Below are experts of layer 2 (counted from 0) of a mixture-of-experts language model. Rows are named router (the router's row for the expert), gate (a neuron's input weights, with its number), up (a neuron's input weights, with its number), down (a neuron's output weights, with its number) and show model dimensions 0-127. Each number is 128 + 24 x the weight over its row's rms, rounded and kept within 0 to 255. Numbers have three digits each.
After each expert's rows: a language model's description of what the expert responds to; "comes before" lists some tokens at least twice as common just after its tokens as in all text. This comes from a sample of Wikipedia text that the model never trained on. Tokens count by the router's weight.

# expert 26
router:096194084119150067132184149109127105098157123132144138159138126089119113152130147110093132132121141156119106131071136113113106135145137096130141097176114122156139153143144104134160164123150107118124120159141106072156160118112104140170126141113167104137115129124123141143095136152084126101139115107165136097126092103087157110101142098109147083097144133123087122130136129114139142130136
gate0:108093091140120111113144108136102128122119123113140145164126122134168086117112152139098171124107140093093137136114144141109145070130159121122114096126123178126107186151140159104136110171143123093168099117105114091136140124087137154137117106084130109107127117150161153179133173122110135167117101143126152125111101132124167125137190122136152109128144149125124105141068108139153151157153
up0:146126128133162160137162148136155106142132148123153115093118085113136125145136121120177082080100153151117099166132119138160145118131108105110188134144103113113159123102159166151143076143188152129157142112151133154120113164114074107122129110149106143154121115155090158119155156141155080137112120118127110096158163133111131084145115124123123155114117098146088112104113124135096163134133
down0:125114154165115141155126126160149158155133080166120110159115175125107133087140172123127116141179128139114138159127099135109143147110140080123105089136137153176115134170125083157129124101135093117085148151125119156120145124122137111127144146164104122084108119116112096089111153140105165124140099142178089168129099115155132144123127124134113146190090135143119122167110108120110099137147
Country names. Country names and their final pieces in lists, tables and prose, e.g. India, Japan, Venez-uela, Gh-ana; also Army, Navy, Europe.
comes before: ",", " |", ".", "\n", " (", " and"

# expert 55
router:146181136130168161135113140098125126138147128154140157144116091147146144163146152136135105124152155124118152163095104120147123183170115139068151147148112154142126163131109117118135119146141137098112129117114118110085132077137138160133161193096126090106151123099120117118145129163140140131103159085116046137111131153135149127107115124099129097168144166115135146134107155108119112123148
gate1:130141115099129147179155114148174135143149095132105131131127091150140148124155160117128141111173149133103159103095104095106120121144156083099165155145142104141122083131086141144103172108136122121137107128124159134138155133131128145111160128146172145096118136131162131129084115165110146104118159087138156115147140080144168128111106162077137117103164163108132146146123127086103149082106
up1:095098131144116123101125144104089094135112113138150125105116140112137103123102130139160113118105165111139114151153169184165139141149096166155102114089093146122113181123149134096164107135088163108131128143130083126127104129106114132130091125113116085165148120151085105097149145108141109136185122152105094112130130155154090110155127090178105137156116090146109129139101120148157127143152
down1:129136121133137089164126110140095086158114125125114140155135143180091133139125129149126169133138091142071089101116063085113160128136162103105162132133105155145133137158123128151117147108151137165135153076145147095137115079113136099111171143164123136140095090146126094101108119139122132118142119120180091143146139108085163092161119124143092122137118105122125138121120108101153123108144
Math and score symbols. Symbols between numbers in tables, scores and formulas: en dashes in 0–2, slashes, equals, plus, minus, LaTeX ^{ and _{.
comes before: "1", "0", "2", "3", "4", "6"

# expert 46
router:151140111147162074167130125098094145111125098130190166132131149121142140146125145135142142106135114128131111145111058138107165108139125138122144120128134136135141137138138115072108147115115126142129142132162119145120141114118124078123134200124160092151115125151130121125122083138087141123124160114117084110172151102105138099139077103104108111121171119105085127171080111142141093150124
gate0:113137156120128168151146127103085161152126095119152192139083104139113135132107127125107105122092157139107128149101135129144137148112117108143097142155121156146093126082178143098146112147119127109071145160112152134164112162102106135111205184138126120127097184086138142114142128112150132149107100120095118110128133108106155126141110089103135105161114113123131112130134127137093152102128
up0:157120120155113118122122129135166114116100125130101123090159131112120124130137125123134142140142120097163123108155120089096102106129107134108173111106171095119187141170097117165126113109147148148206121089150143124111147091151128110146084108139114130124136072183128136144092136140084122138129150148175096125098114105150117093113143155128134150095138174147103126129123145118144100144086
down0:165139172160173126125129119136107139140112100174107143148124092127128103152150106112113109150147145113135119111092158113120157118142091132136069139120143129097087110099156104140119147152106146122127174112156113118089122162143092139122110152096112137130123094161101113123125119118133140108149153120113125123109091152124194140112105107148142083095076174136131153136073161105167153116112
Single digits in codes. Single digit tokens in model numbers, codes, units and decimals, such as DC-3, km2, 33.3%, London SW5, CAS 107.
comes before: " |", "%", ")", ".", " (", "}"

# expert 61
router:158174126127173099119146113138128123119075138103147165119124132086140185130124099114090127109098157116138172160116121111111140134158122103133144163145111130124102148138122113167146125143117117128103161139113111093134161099125134161111141162104125110122129125111120138129099152191110166132090153111118107118192155157095109107112153123113145125109182105096100158138093119096098143100153
gate0:086118145117116082143158120097100083157135146094167127146147144113180135150142132122133127115106140109150108114117135110102106103130156079158108165088165100124111150127080140107150140120110115116118124130145088133128119063144134131145101152164112141071118168144086116116118133122159140111121092112091145169118110128126162171169147109098127133092133149136131134137093109115121096118161
up0:128155115133117099137134123096151148093122121154080133138143116140150171106109133187111120146125120140108123096148061164130124101102107086077119130128136085140086148132132104088151118143125107094124144134129162127153097157115102129147164132152097131129100090116134115109127123098136089144172066119067118116117120141132112106155181142120150139133144121135099147111092129153132122130087
down0:143133140083150146132120129164129109147144166116160122099151081051063108130122168105107128111097152123137128139134126136101160108117121111116092126147106129117138100105138175141091115127113100171125166114129113089095134090149139166149108146095168138158123131134133144099112089170110140121089140072116123097117132119144135147125112114125156102094144095144168127117149154131120116110145
Compound-word prefixes. First parts of hyphenated or compound words, such as semi-final, Mid-Length, term-limited, non-, multi-, North, South, quarter.
comes before: "-", "h", "f", "–", "st", "m"

# expert 58
router:160155093146138074202146152083079126090141110102173139162165161115131136130117150121147131127112113134126139158107064142080159145136124127102138117151154173146144127146144116104117113123123118126123148140151106160110131115130114091164136170091169082151106120146129130132100092134128134138123145124153102136140157102103160109129081109107119122147154150109095143109107125109147117142144
gate0:115125164100177121137138160100130149130134155087106173139102110169155130114158127104135130150167087126114134169157149163115158142143118099151138106097140141083100080119094102108139085113173166110121110118160117115088137133142156126117151154126151118182130128124116135144134120087188136112122130101120110146148141115108156154142106080161166113135110121096102117109109119154147125123100
up0:104149162100166142131142144107115149127156147071122182137090111171146126124164117105138107153165091134108121142130110166115169154154104096167129119113131152108097101120127109106150078117162171113135115143133100116085130116118141134110143157132135098183128148130121130126133138087173142104137107120099108146148159083121139143128120099166163104157139130107098117117119081144159137099108
down0:146139119140123103165106137142113101127098094146144103123123082136142148079136151124091128163125140100149110076160102110126082102120138153136141096162141147138157114115147170108118173144158109115153151172107137145173174131098162112121129090147095120103121115131148154117105126112055149162112142132096172129143127138148112124103093163138119137141137098135119127188121126105116133137153
Decimal and table figures. Multi-digit number pieces after a decimal point or comma in statistics tables, like percentages, averages and times, such as 36.18, 42.18%.
comes before: " |", "%", "°", ")", "%;", " km"

# expert 4
router:133142124140119117118121125107151084147108092153168131113129123143135112132137122135160117119127128121131147156121104150128127146128100086138159086178134129177061123115115095162105111128127119157113129130090064129128146116074108165124165146082189107145101118126130126149101135140153135171134099084170116106153097114105163099167110120096112132148163121148126127136111136104116164106140
gate2:114127124142128083115145113137119129125156142131137155129143119121128150137131123151141149093146098109143106119148132159142220126122086156139099106139139152124110119133073117132099158106123139141182138159113117154162093099134096163122132137071115129102145128081153112119122099131117143138110162115102108109104089145113141132172113063105125137084101165138104117137152158107129117134178
up2:141096119122118180119129102094135115121139122144168137128118114158146126136128136132102122139149104119147102144133139072150100147185128116106150121079149124129127156089166140144139090125158149137129149101067151109095136121103155074128122165188114126090127086161113108097180145127110139124151110127178123122179134100092108152130147126148129148133149102118154117132125103127102131109091
down2:144157092098155106103115134137156128122142123115149133124098146115150106159152135134106134153088119131102095142136163089124122107112152142154087144146123127117107152135117120159113095123100132067138140079142172132133104088124117109090148141090151140119098107149088123096091141181116147101096142134099113098158138128148167151096112129165178125116151170118143125115110157143135147185100
Past-tense -ed endings. Word-final -ed and -ated suffix pieces of past tenses and participles, often before by, to, in, such as unrelated, welcomed, Argued.
comes before: " by", " to", " in", " with", " from", " on"

# expert 17
router:118152105089142092134141128115132120124077127087157125199138109082146128128126115102174133136156127103133115125097122157083141182170117093086122127154110133131131134141157097159117099141147117150127124109123116114153140141111105131139120148138192128131146153112068150108132128139143135154129151129171117128135112131098147105148112091137121094130198114160116125158144110077113154129136
gate0:145123137161125102148143114066151141122127110122121146108101124056155106141087133104112143116118097145102120127138157178157165146136103135126077131102127118103095114124137125099152108087119123096135127121151136138093150151101140155152168104145155153120117149140159133106113127130141101160111125117158067151150156128169150114135164168108127099123087089130107140165139090122107107140166
up0:123132130147080126164163122079143163113144091118123120145109130142125067108088102088126138134152099104070174159124120164172109159137149126142135122096112101122110082130111107155116105082128116133117100139118130136156096140100165135136134125108153145127105127144169066114129117131112106152094120123130125068136164110151139128151119162114100122130097099113094124133135106086133126136151
down0:126128156118066119130155175105101115073124130088100117150127153121167140172100130104100160098135094129097138139095123178150152174130097116096134146113130123094134121118164144156154123154129148148129136130161118129116144071100157121144125139096120104121181124132120112145159128166146135131146135132160123131148148105156145079135103107110077157147104109128079109128124116159136145154121
Table cell separators. Pipe separators between cells in Wikipedia tables, especially sports statistics and episode lists full of numbers, dashes and headers.
comes before: "\n", " 0", " ", " 1", " —", " 2"

# expert 51
router:121129133110144102128153108098130117158110129166165152148135139124129099124145099129139102124150147132130164177120081116133187137135107136136140089150098115145065154149119125154138122131129120134153150155108085105126151065089138108102170193113179140158125143124143160110102140151100138153102136131144121116143093137079161103122106115124162117156137147142128142097132108115094170142132
gate1:140144129138115102111107109171155135134095158112117143173194147159098139121126110145160131120128133140140157135127103117110092168183133134127117103150106126089103097136157108144102116118073131168090154114124119153118150138128134107122134132153122111162096111136086114082167105125116142102146158109159150155138110158123111140119081111081145128162109123113084129133127075161164134143108
up1:088103142172091141142094117138124175125091093130151146170166182115113125184172119141128093119135108116130147164140108101120128136149136120126161106175119165131081160113141119139111113146155128113123099144113096111128120086120173149105140130142116123140137131087133110124141148110121121112150123113128130173105065127113135156159155096138163148133127165136100121148142094085096143150117
down1:130108133099138182124112133106133198090124108168148129110122185152110131143101104117119081113121150114109131124172132123156171090117120126122136162152130157126104127088125120099121118146149156153088123144127140117097124114110161157117122159176104112114132134131124171139169170131135141170148103159151138098081134113132151133124179132161118112105114112183156137122130129099089146137140
Past-tense event verbs. Past participles and verbs of biography and history after was or he, such as founded, released, won, served, built, died.
comes before: " by", " in", " to", " on", " a", " the"

# expert 34
router:123162146108130105119121088169117133137134132143154143116139164113142178161145157122113131135094175116133190134114107119111136131147154114115144131121140133145122160139101108163162151152128110142116137157167114091163168097092147150109132167073145136110077089106115143105103130150084126107171149106157137124145181135077133106126125092094140101116144143133117144131114158099118144095112
gate0:103095132093118137161113107120135127141160129118134148118137089110137125127113101150095143114139134125184114133138131138158178163163130135113150116102117145164126128210132065142169154153159144150138152131129086134125133144111107158148105132103171117124143168130143121130127132129144115110135083129099124081115123141112120118140083112098110132129136146153117083103167081164156088086115
up0:179118129110124105131124143146112103093129126131100083125135133121099142127104147105139177149123096131122105152154099175070182122132153116125112120171132130146115154100106134070123089126107137105117079149119125141130147087156106167140092111117158119165124154152127128159126112102138125105180107100126140170112167118119100125127121149136123149147098106132092148143116143154145165072117
down0:125149097131144126147111139130167154133128099140102154151153107141091148149120154126110122126088149144133131143113160177084143144162161132113133146132162133069130128139120101147112162121104150112143109139179146080142143171098131161123090104115118118104157129113102154173134140163140117113131140106091121165070152110139066139126114144119074132100143114146099115146142171130169121122126
Place-name head nouns. Final capitalized words in place and personal names, such as Hill, Park, River, Street, Avenue, Brown, Singh, usually before a comma or bracket.
comes before: ",", " (", ".", " and", " in", "\""

# expert 13
router:116135132154146106103131134122104105130092098146162140136154181121123179133131148123133156130107136147107132142114102092100142136124117111092145170120098145120140180158116128136100163146076115124108184192154118083136165109095142138155136138086135102087087091128113138105107138161121152112124116091171112094160143146080135108123132093113134103114132127120145156150127124134126168113134
gate0:135103095103116099116129134121110112145155082144130095127149102151101136131125107157129138124119146153183113115120086097112178118142101078105116069138126134149143132185120110133133117145106133169145159149124131094120155125147124121126135154090169101120120124109163107144140152162097125111105092161133117116146178107147138102123105088150148118153177173104118165146174137092111129131130
up0:101143127130152133115146126152162152104142125168161141142109122103134122129139127111108186132143122140125126131117112133057161119157173186132116116137121145119086138141118112148120158113109140113111103157193110117152111104113124138138143144138108139141136148135116145135124103132141114100114122106119090158093069160132163141071094135150199184121091126137125137147091117139163157136115
down0:106143119137136130112119110083125153159157146093137128191142136154145124137162145098164097143126146155090147087124163149137152160134112149118114141079144138140108088137115130110117108140175144090115166136160066123102131056131098100150139122113134129086119155119129137168126105141124119140164129136137118188155139152149145111123110133123125149156174119117135115095099112169137126130105
Organization head nouns. Nouns naming organizations or units after a proper name, such as Group, Bank, Company, Corporation, Brigade, Committee, Party.
comes before: " |", ",", " of", " (", "s", ")"

# expert 9
router:127187131096164143124157147084100148111094127111150162162166129129149097104137130138137108115103139141120160135128089143161133183162126129143159116119129108132147118139113086111087176144126131159119098107103082113141161078146115153134147137106140111090131142093103158089139113128141162181138080118133113112149096131101135126130174095130152123137153116122136166147086112147132115144116
gate0:141165142150119132155163151144124121087165125120099113093084130170161118139154106102125154134136114114089149099121104088095119136120109144119162191121141099138152123118108135135140136139175102123099083134119109138123137132100143108126101130096140153123190148111116182077086130148127140114128116147145140113151125111104127119153092143099113087136164100102171136136134168123152147118175
up0:110191114169134120148112140146171115104148123091111099148135143118096137149164159147104102151154148146116103116109087121102098100098121101125098149116097125140124135138176152140104137148123070115118134122158122110150128110119109143132117114099157119094173156099157159133141156126094137144098134171093126117128166134155077162162098135162138089118124101146176145138122125094135160121135
down0:123142145152116145167130113164193159085136139110128089171138152153098127089116153112117079142130134132099134139149096096139093102123173120144116112140135117127092135101140123126116152138129118101103067113130134115095102108118103144109107121080113113167150150173126111132183132100151095138119150103117135096091136151131107139174078147120134102100118101143176145138119149137137135146130
Prepositions at/on/for/from. Prepositions such as at, on, for, from, under, after, usually before the or a, as in played for, from 1753, at least.
comes before: " the", " a", " his", " least", " its", " their"

# expert 36
router:096159114110130078102129114162120134187115127151121120157157143129148126176132159114136125142144153138121104148124114153126104114116160128141115101085147133129137184132130116146138129151073097124144156146182097084155160111140150138159161149103180095117094110129093141107144121123095139115144097120131130124153125142092150129106160090086168121111153123089116120130135132123183109134166
gate1:158134127168134129166128135112084132109147163103127096178127143116141152113127157186118157122112083109135114155144125079125119126114162162089153123141120144197066129126108125083113099169120125138124119154152155128138155132133089122136143111086112138149086128130133116113097085093104129140101132125089127106121140124102151130084152109095115113147176116150119111110118124129126145125167
up1:148116164074113093157162136126138144137092109091125128120154089121148132100133133132176118121143086163094114120121140124144107169086122116125085148145113137093120120157134163128115117138106113145114163125127151131128114179069077068158089134151187169124162162125106136120107112142160100105138134165148140128133115116126151157149125143112144135133126099102117148127094144140154103126151
down1:146137143083133142126137114107123133160080154067123116119123081082165136120135101137156105128142101170102149124126148142139114157097138115102095147121126137117105136091118167076149116154126166130121150113150151113147109161095086064111093135130144161159171126124120101087136132115156090104148126163122181111154121122137146131129110128108135126169134111122178135149127158140151130120153
Name endings, table entries. Final pieces of proper names and place names, plus table cells such as DF, MF, Ward, Junior, Ohio, Russia.
comes before: " |", ",", "'s", " (", " was", ";"

# expert 10
router:174191106118125139119102138095120102099151108138167150130129118091154164145150117143142091075132165118103146147116117145139123171120113121128182152152097155172111163158107129106141166143153146132118139108094110137132152065131138113160136143125131111108132099084121110133135094155130123147115142123155107114162135118122185087097119120137139088166153148134117145130105150114100159135149
gate2:152120123153144136109101122125097109131134150161179122119142105109163160101141129129113124116139117169155170181128095164109127161118105072115156094132125159145116154151086131151104170151166122125109131100132118117139126095108119083148158090144121120118122130121104130198118115151133157143104122086159172106124137151119119106120092134148151099153139122142076094122142145116116102093156
up2:155148113121154085140100129167128114105153116169196139102125147133145107137142134121125153114175122124118163136175110130071093136137108116083142147171114136134112145095096148114165157155127142135113128091090139125128125057137120122165127128133103140127093137119127127181124142132105123136119123087123168086122119137132115135100116117074126117152182147111077122124139114125127113105155
down2:198116135136123110115144123135133120115143134149139132102122142149118136117150070111096143133153114127101121152117111104114112110079113141147139114152126104072123131113097151122149114129153146129109129129076134140174107145120117142094116114198125110081098089116152128179146133136095103107146096190184132132174114119155124125101115160143131099133136111100088135137096131146162153132144
Opening brackets and notation. Opening parentheses, subscripts, superscripts, degree signs and minus signs before numbers, in tables, chemical formulas and math, such as (1.98 m), C_{6}.
comes before: "1", "2", "19", "0", "3", "4"

# expert 21
router:130140105115127073095129149145115110170112113167136144110135163105134199180129118114132145151126149144146155172134116143133152161090152116137144115105147176127114152133135130112164140154142101127134134134124104146108177096117151145136153124114165123138125117115103156128119088133136149153130115116143132113147163116076142131145147102069135120075184124109149139147159113139168113135185
gate0:139118123168140115108113158128125105109082137152148123097132152137158128109129089103135143130189143137107186129130122133117164098144098132074137176071120149115095124113144142162145134133115159150125121143112125136133118119137118166151147146097123113121132133113170119125140180151096092083128138109162115085143130132125136119099149047123116122062143151146142113147154141112117111152119
up0:112119117145110112114120149122161091125108123127100117119105168135129126105142113111118100099146105127130144089120125185096176135147121114080143116097107094120161118114139106128154140118087131139112105142106142181126090104132110160125126130110126107127161091107150114106132171153122062137131171093119102124176134098096128142134153132102128165105136122106173123176137114086147081088115
down0:132166093129136119130116127101096103130098112134181110154152142150110094114143168096169149144158168126111115121117113137119124138115129151145090154146121099141143095110100148114189142122113120084100122107126098144094115134112147153145120135172144117148131109143165142127160176074127135121133137148135131084091099124114161123108124148166074083116120167177126097113100132137104161122117
Abbreviations and table codes. Single letters, initials, short codes and numbers in tables, credits and taxonomy, such as S. N., MF, DF, Yes/No, 2016.11.27.
comes before: ".", "}", ";", "ia", ")", ":"

# expert 41
router:160141111125142100086116135102113123162096120172116150138146157142132181150114137156109137116106149143117157142119070159142130143101127111108135125122140147135132161139133101118139146161088120122138136158135094073156151122086135150129149154114138105105123074154107111114135137143088165155118097101167099122148131145080151134090151094110150148110131105108111189152125136132129133134197
gate0:150150094139127119099102157096147115114103132142130139110169121158127158168152134098100151143133175115142137121132128097138164141082104118130104163108156105139105126193139139126118126130139123129123099090139101100087133124131155125150097088137113128126077143100101161101174146118143123139124104111117132131167149120110123113119111061109176151089124102124095181169153107116125153120156
up0:155160089133151162130118122127161116124128100167138134122166164146163130167180153123082113134105156155128171112174108113133157125133132128135102166115137113146132115140098118139130128135128158103099109119102125115076131125104111132117121152152098129175109137119111108093150098098138127119097102158111141122109165121154174104135159102150124192107136097130106163155184148141142114159161
down0:175171125121179177156126111094123129096143106129122174155115109098147146157094137125166155124157135114125147118131127091116134153145129119065094132109143121147141145123122170117121118111124158150160095163119156134101106122122143119141105132111142147146081168111135137126125142111129084139130134187111101129103101090163174197140135132144137153157141127146124155156122141130158133109167
Table cell values. Short values filling table cells, such as numbers, percent signs, blanks, Won, Unknown, Democratic hold, and football positions MF, DF, FW.
comes before: " |", ";", ")", "}", "%;", " hold"

# expert 20
router:115098118117189073122145132150074118172101099132194141101156110122143119160105119135162156071131155132102129148125098113127131130137144128136134094114134139162141207157156125129106143158119138115138105163157103133096125126090116160155141130125150123136086173123101135090128100127117134108144116115118126088162130133088136124103143118115097129113123132176112105116108142102157129129122
gate1:150102119119140075110138109091179127147132147123129155142121131137164130109143106131132086154147122149129108160176089122139172127134138134134125091102149120115139119135124157084159116113150123108122124123128106163123118099118079178183129123152106110107129138121094157123111102144144168120095097165142093122122133130162156148156133086164174101103115129146112172157138132092187140106127
up1:164122068152097102127091158129130120123137119142138143124128129085099087150123173137105157176093150131119160143077092115096144131101131136104123082165139094104147106123105146133120124151173175112084146115150123129147133137130116127153135112164082102107124134139138132128110130109148146133118107135123135152083128130159097159135118183135088096152160137120066149149130097115112132138136
down1:122144076149082108084110163118153187145143100143141143129106156119126102134121139117094139141110150155080181105094108139092119132108136096099139089118126135126177128121110146135113137150152114114102129113106109083105153134124123125120122135177119113114110155113140142138134124108145100086168132120134138153123133135156120179083125100131072098128161150150106133104177094127093122138158
Commerce and technology words. Word-final pieces and nouns about trade, media and technology, e.g. Mark-et, YouT-ube, Goog-le, commun-ications, sales, software, network.
comes before: ".", ",", " of", " and", " is", " in"

# expert 8
router:147186094087141149137165146090063124112100109149127122171141117140125117108079109150118099147144154144112165153151114102161136159176150140143142099124091128113140119174135108111110137145118143131089091131111106133164195116131112130111132158095136109117095104118130129119118112133107134149126084115159121116144092133103130118141180097121161092159136135107130141147087109139145119149139
gate0:116172143113136138102118112137139148120127122119154151153121141136175199099159135156128138145165159151112127107116151112137114119179092155124144102154135122119097130107123115116102153134102103137081142115104130166085147142146136098147116121125162107163079125147050091108134127144072078132134135125145158121137196121138140139101117145123098147147105121134154145129145103105148138116120
up0:123112144120124138129119104117095127126116152119132174147144115175177141136136108152117128151138175137111141165167138153101124131178132121128086131094104128096136160141142086087122093147159160105143167100136153122171138122109105148124093151124120125149121140141125129133155170104121099173087119124163077109163124140140115142150159131084093094130059149132143137139134087116152147142120
down0:133147100113135134068136127123137128140100140103134118166136123143155145098177143180175159160109155169147126095125139150144155113107099131097090141106126159128129136093148083126090086140143172139111141149085111152109142093116076115103129134136119165122145184115123117166133140130098108104124118159156119118138067128147132130084137133132122160126121112119170123145135127134126172147145
Prepositions and conjunctions. Prepositions and temporal conjunctions that open a phrase after a noun or comma, such as by, from, at, after, between, while.
comes before: " the", " a", " his", " he", " its", " it"

# expert 12
router:150178119091138105147156150089118109108118145118135137111123114117123124126107090119170126167102192129084128163146131111147112124121174133134153107129132135141161113123139087128125139140086112142116113112126112051147125129087113178167125154140108146088126128135143137118111136144117159123125135083143117125147165108100139115107139093128149092116170113132108132163123164059137135080129
gate1:110146151124124109156145157077148117121158140098127120133170125102101193152126104091114136129122094105097148157123105117134174134107126090122150111142114105096147136125114109156112143170185151168143121123144145118127107095114147163117146122118162127108125136147152063157103125106119124155118126098121153156156144146097143171163143185158119125069144149108144126111111117129141149100132
up1:135122106130150080134085148103093096133102128090176159127125098202109142116100143141114078135146075125120129132118115119149090152112119132121112133169126126106102157113099093111090110101092122123122121158133121128141138133142141106158108120143137163127096136098093103131173145121083098129162140117081100142134180115102112151111133127115095086129147123080151134146125110130136118117095
down1:147117142135137155136151160149120142131091108101161161120161115162134138139135086143173132127123136117163155190134141139142125072132128135158140172129132112117107184114103109129147128144127140136119156083140113155132136110133126122123175111143098128124102151157161137150113136142141156191129180126093124103123207075138150117087133127116121143139150111110108126109110102174114112149130
Compass directions and regions. Direction words and regional terms in place names and locations, such as New South Wales, North Vietnamese, Central, west, along, area.
comes before: " of", " Carolina", ",", "west", " Africa", " Korea"

# expert 38
router:130152152088141081110151126138137141088115089139146139118108151147119126153157106138100116131125162128152117121099084139132128146163177095130120138164176130121119146127120126142148147150135146151104124163125103107176164147156130116155129136130118094120148125098121122104065140164111158133118127108146089130132133129103114126105102094105117085097121089158167161132095075061152144152137
gate0:124132110096144113137103142115209121133139070123100113129121102169134172168147114077122165148123088136115114152118069135106118118108145099130135070150147104124148149120110126138156160107115131156118117121125105094111128173101141096091114149147146082173136093145123147094106126132127134132142099145116138126131131147143133160135156096104135147116111107144112159186108107154130130111119
up0:173128128122115149132102092143125150131120073133134114141154176145104104119115112105092113083088150101120097121109147108160136057105127082148103104135114150129142129140147110102113094146122164136143121174109137105141137140136126103153111092100104114123134138089137137128120115155156161145108105116116127152124080139134110092091119111182098087129166109087126139119133070103116133136153
down0:081121111076131114112160145093093155113127108122140147124087132102155118091135148177133139129122115112119119157093122097139116153139114139102113146122129133165102100145156168097129153132138139128102169084097134096127097107137163107120096104114139099117129153128090133125137156101134084126118163162166161162165136124115105093144167164135122138147135138115076168086103113133112165118158
Os endings and line breaks. The piece -os inside or ending words and names, e.g. Thum-os, comp-os-itions, m-os-que; also line breaks and "the" beginning noun phrases.
comes before: "-", " Angeles", "lov", "aur", "que", "c"

# expert 0
router:171160098103108120134120098110109122154116114140148116122151150123119122157148131051108136144100148137094201148120100162129169157141138124098138103152151137160138135110133118120133109133150163114110105125106101116154114113094128112133123163117117127112126118094102120096077148143119134094092167111123095096135156115079126127093111086148151108098145139122109141161122129084163176153147
gate0:112110119112157142104072134104100111109068103131127095125117140148130166173124149132128157147116101140187117131115123134115134150159099128182146148155132134127119142137100132130092125138121120160135095117084138147140148109087134142150140102101098104085086154147122097132177140155150143112117120103159131095134144140151172148087155100144132120152099097110110122154095130081176146131144
up0:127122081160144140109128164155148160115133137175128126153115145151148088093126092152131109123155136114172105142131129124127124082101156156133099134097103107125127146147150133165133137106098099088099142149182085088108126156153125131138134150141142133132119110155174149131113102080141129172115066134103119113137102119108126115133105114159128110091104151147113110062152122162105102125115
down0:128123101098070122164118125086143144093109141116090138119115139155120142135135150127082210122157138138100106112124164132149146103103145086142101112147166118123110128148148064103131177132099113143090145085132154158141120102145142161139112145148104177143137113157136103124104135124124154085108115110119112096138128136157096127095125110177140103114134098109107124143116160120114143139138
Demographic and geographic nouns. Nouns in census, geography and taxonomy text, such as population, area, species, km, mi, %, °, and Hispanic in race breakdowns.
comes before: " of", " in", " |", "N", ":", "^{"

# expert 48
router:150164124145137075096130138144118107130089110140152159141139163130138165168122135116122144122099164145116135159110082122126140158147133112093138167132104139125097178153113107126135139162116108139109158161117085086138171084096149159142117141128136116095104071109109151112102139165122156121127127116145127128159151148079120116116123089113149117091157135118172176136121119097149156103153
gate0:109141136137149093127132116108104128123104086172124163105172130102185109124123144134112140098110133098116144098127116101147145118136117087087151130128077148087142145120131095155111089130163143151099113130129082129111154106111110139136131148125175123129134125133147104111139107145130116162115162095132085103149130152048119129115129104143084142121155134138134134135107104090139107092197
up0:150156143144095089157135131131132145153086116092132126111101129176126138103125139114162083151128152132147148130133142085135185111137121130141110102164124120103146154141090122133123127182117114127126109136122124162158070124109125134152161145128109144122100154169108194123132150109136158150118083166151111109106087148111108109128112121141125091117147172149131141177155163100162156125107
down0:097121103103173079149109153164121162117139089125127114113117118127179136140143130163146163160117156127138129092166131160157135126107124111156082141167155124126159135117159107156105140141126184126134118143135150127171054115132129112119174147120125137109130120123143127160113072101130129122139125134141131104148128109113146080135166090124085138103087151123113146181120132136146104133101
Clause boundaries and punctuation. Punctuation and turning points in sentences: the comma after However, semicolons, closing parentheses, table pipes, but, and verbs like decided, wanted.
comes before: ".", "-", " to", " was", " he", " "

# expert 45
router:169188101077142114118139107085102109174119099111123160123150111137139117167122122120140100099153151133129122160102125119120139130149164116148146136127108121160089130120098134100157105134090138114145145159128128147194137112116089106154127138163134118142096091091116151127124112123112178171143130134143113070118142130117152105104174101133111107086151134103123134141156104118158174149113
gate1:170122160087130105167144117108158126118136112126125164150120166132124177134138149113182137146107154151118173184098153113112169107138163134126109111138129142146146122149136121158141151089152101124098126116096094132137124182095110167090155132119124125124116107111100150096135106122147147153167096144118099128102081137133173171138153085116130162127158158113146105148133146141104111143108
up1:108124127080094178116105154123103125159145097109081107140147116109169150134128091099101141092198143110090103157128130139154145173123148186140156129153125128146095151159133116095125111105128143148128120114131152175103135103104108121128099109117135150136169138106137141145163171166140138164135100159147147143110073127122115111105122147159104142147096138135151123108132092135133138126152
down1:148068101110122113105121159131146113149125118150122091150132086101167130139125152140087139148157176109159140129167140128174132098125120132104109141148110141102166131165161094136090100099093161137137151152144132116136158140130178116087144116115112143140127144099111159092174133170111099142115100142174138107118133113107102103124066126150125123145156160109150097097109141144140123137110
Pronoun subjects it/there. Pronouns and connectives it, there, which, this, them, since, until, usually before was, is or has, as in it was felt.
comes before: " was", " is", " are", " has", " were", " would"

# expert 56
router:134103096144131094133153128119127109100123143134154154150123134132193142118135121125157116154120138101142117180155100142116135184137145105115144102150169192146141135142147135119161129152140100121134141146137092107184144066120146091142197124129152130119128102158133158102126128133103135183101120106150111131163138138126137081121127123114121144172158107122107149140137114090120159135173
gate0:131076147125086159121126119122148119095182143118079107092116108140137113136150138112118128082120095130146176152158134082106161092097139130141163149105150138152133145110115125157089114106176109175102100120115143120127152097111134171113142167120135100086147155137145149076124160129111135131124102141159131112153136136141141093135098075102106134121144121148091128124110137167095110123128
up0:166126082115161128108118106085086112091115140159167127135164138113146106134111105158171103153129100145088099146139149164138137157122107171095142122162113123122153126147159124101175168158092135110128140148152133117127142141120165112139131148115128101147124141112084094154133133149130098171123170122149119127115098101129125122157128169160149133176138071121145104113109088095108114149119
down0:178170085112143121094144136118105150137091122180120127167128128128094104196101102125133132121158152152124112139128125164121152119134138150135122174161092143101112162169122141113151112132111157085085106140125153149072132148088091146139099135093136103121116144092117143144146087130160117143133154118153108164121106100127141103146136154132140173163142114144122141140107108134114098120159
Two-digit numbers. Two-digit numbers in tables, dates and figures, often after a pipe or colon, e.g. 24 March, 31,307, 22 | Bulgaria.
comes before: " |", ".", ",", "–", "th", "°"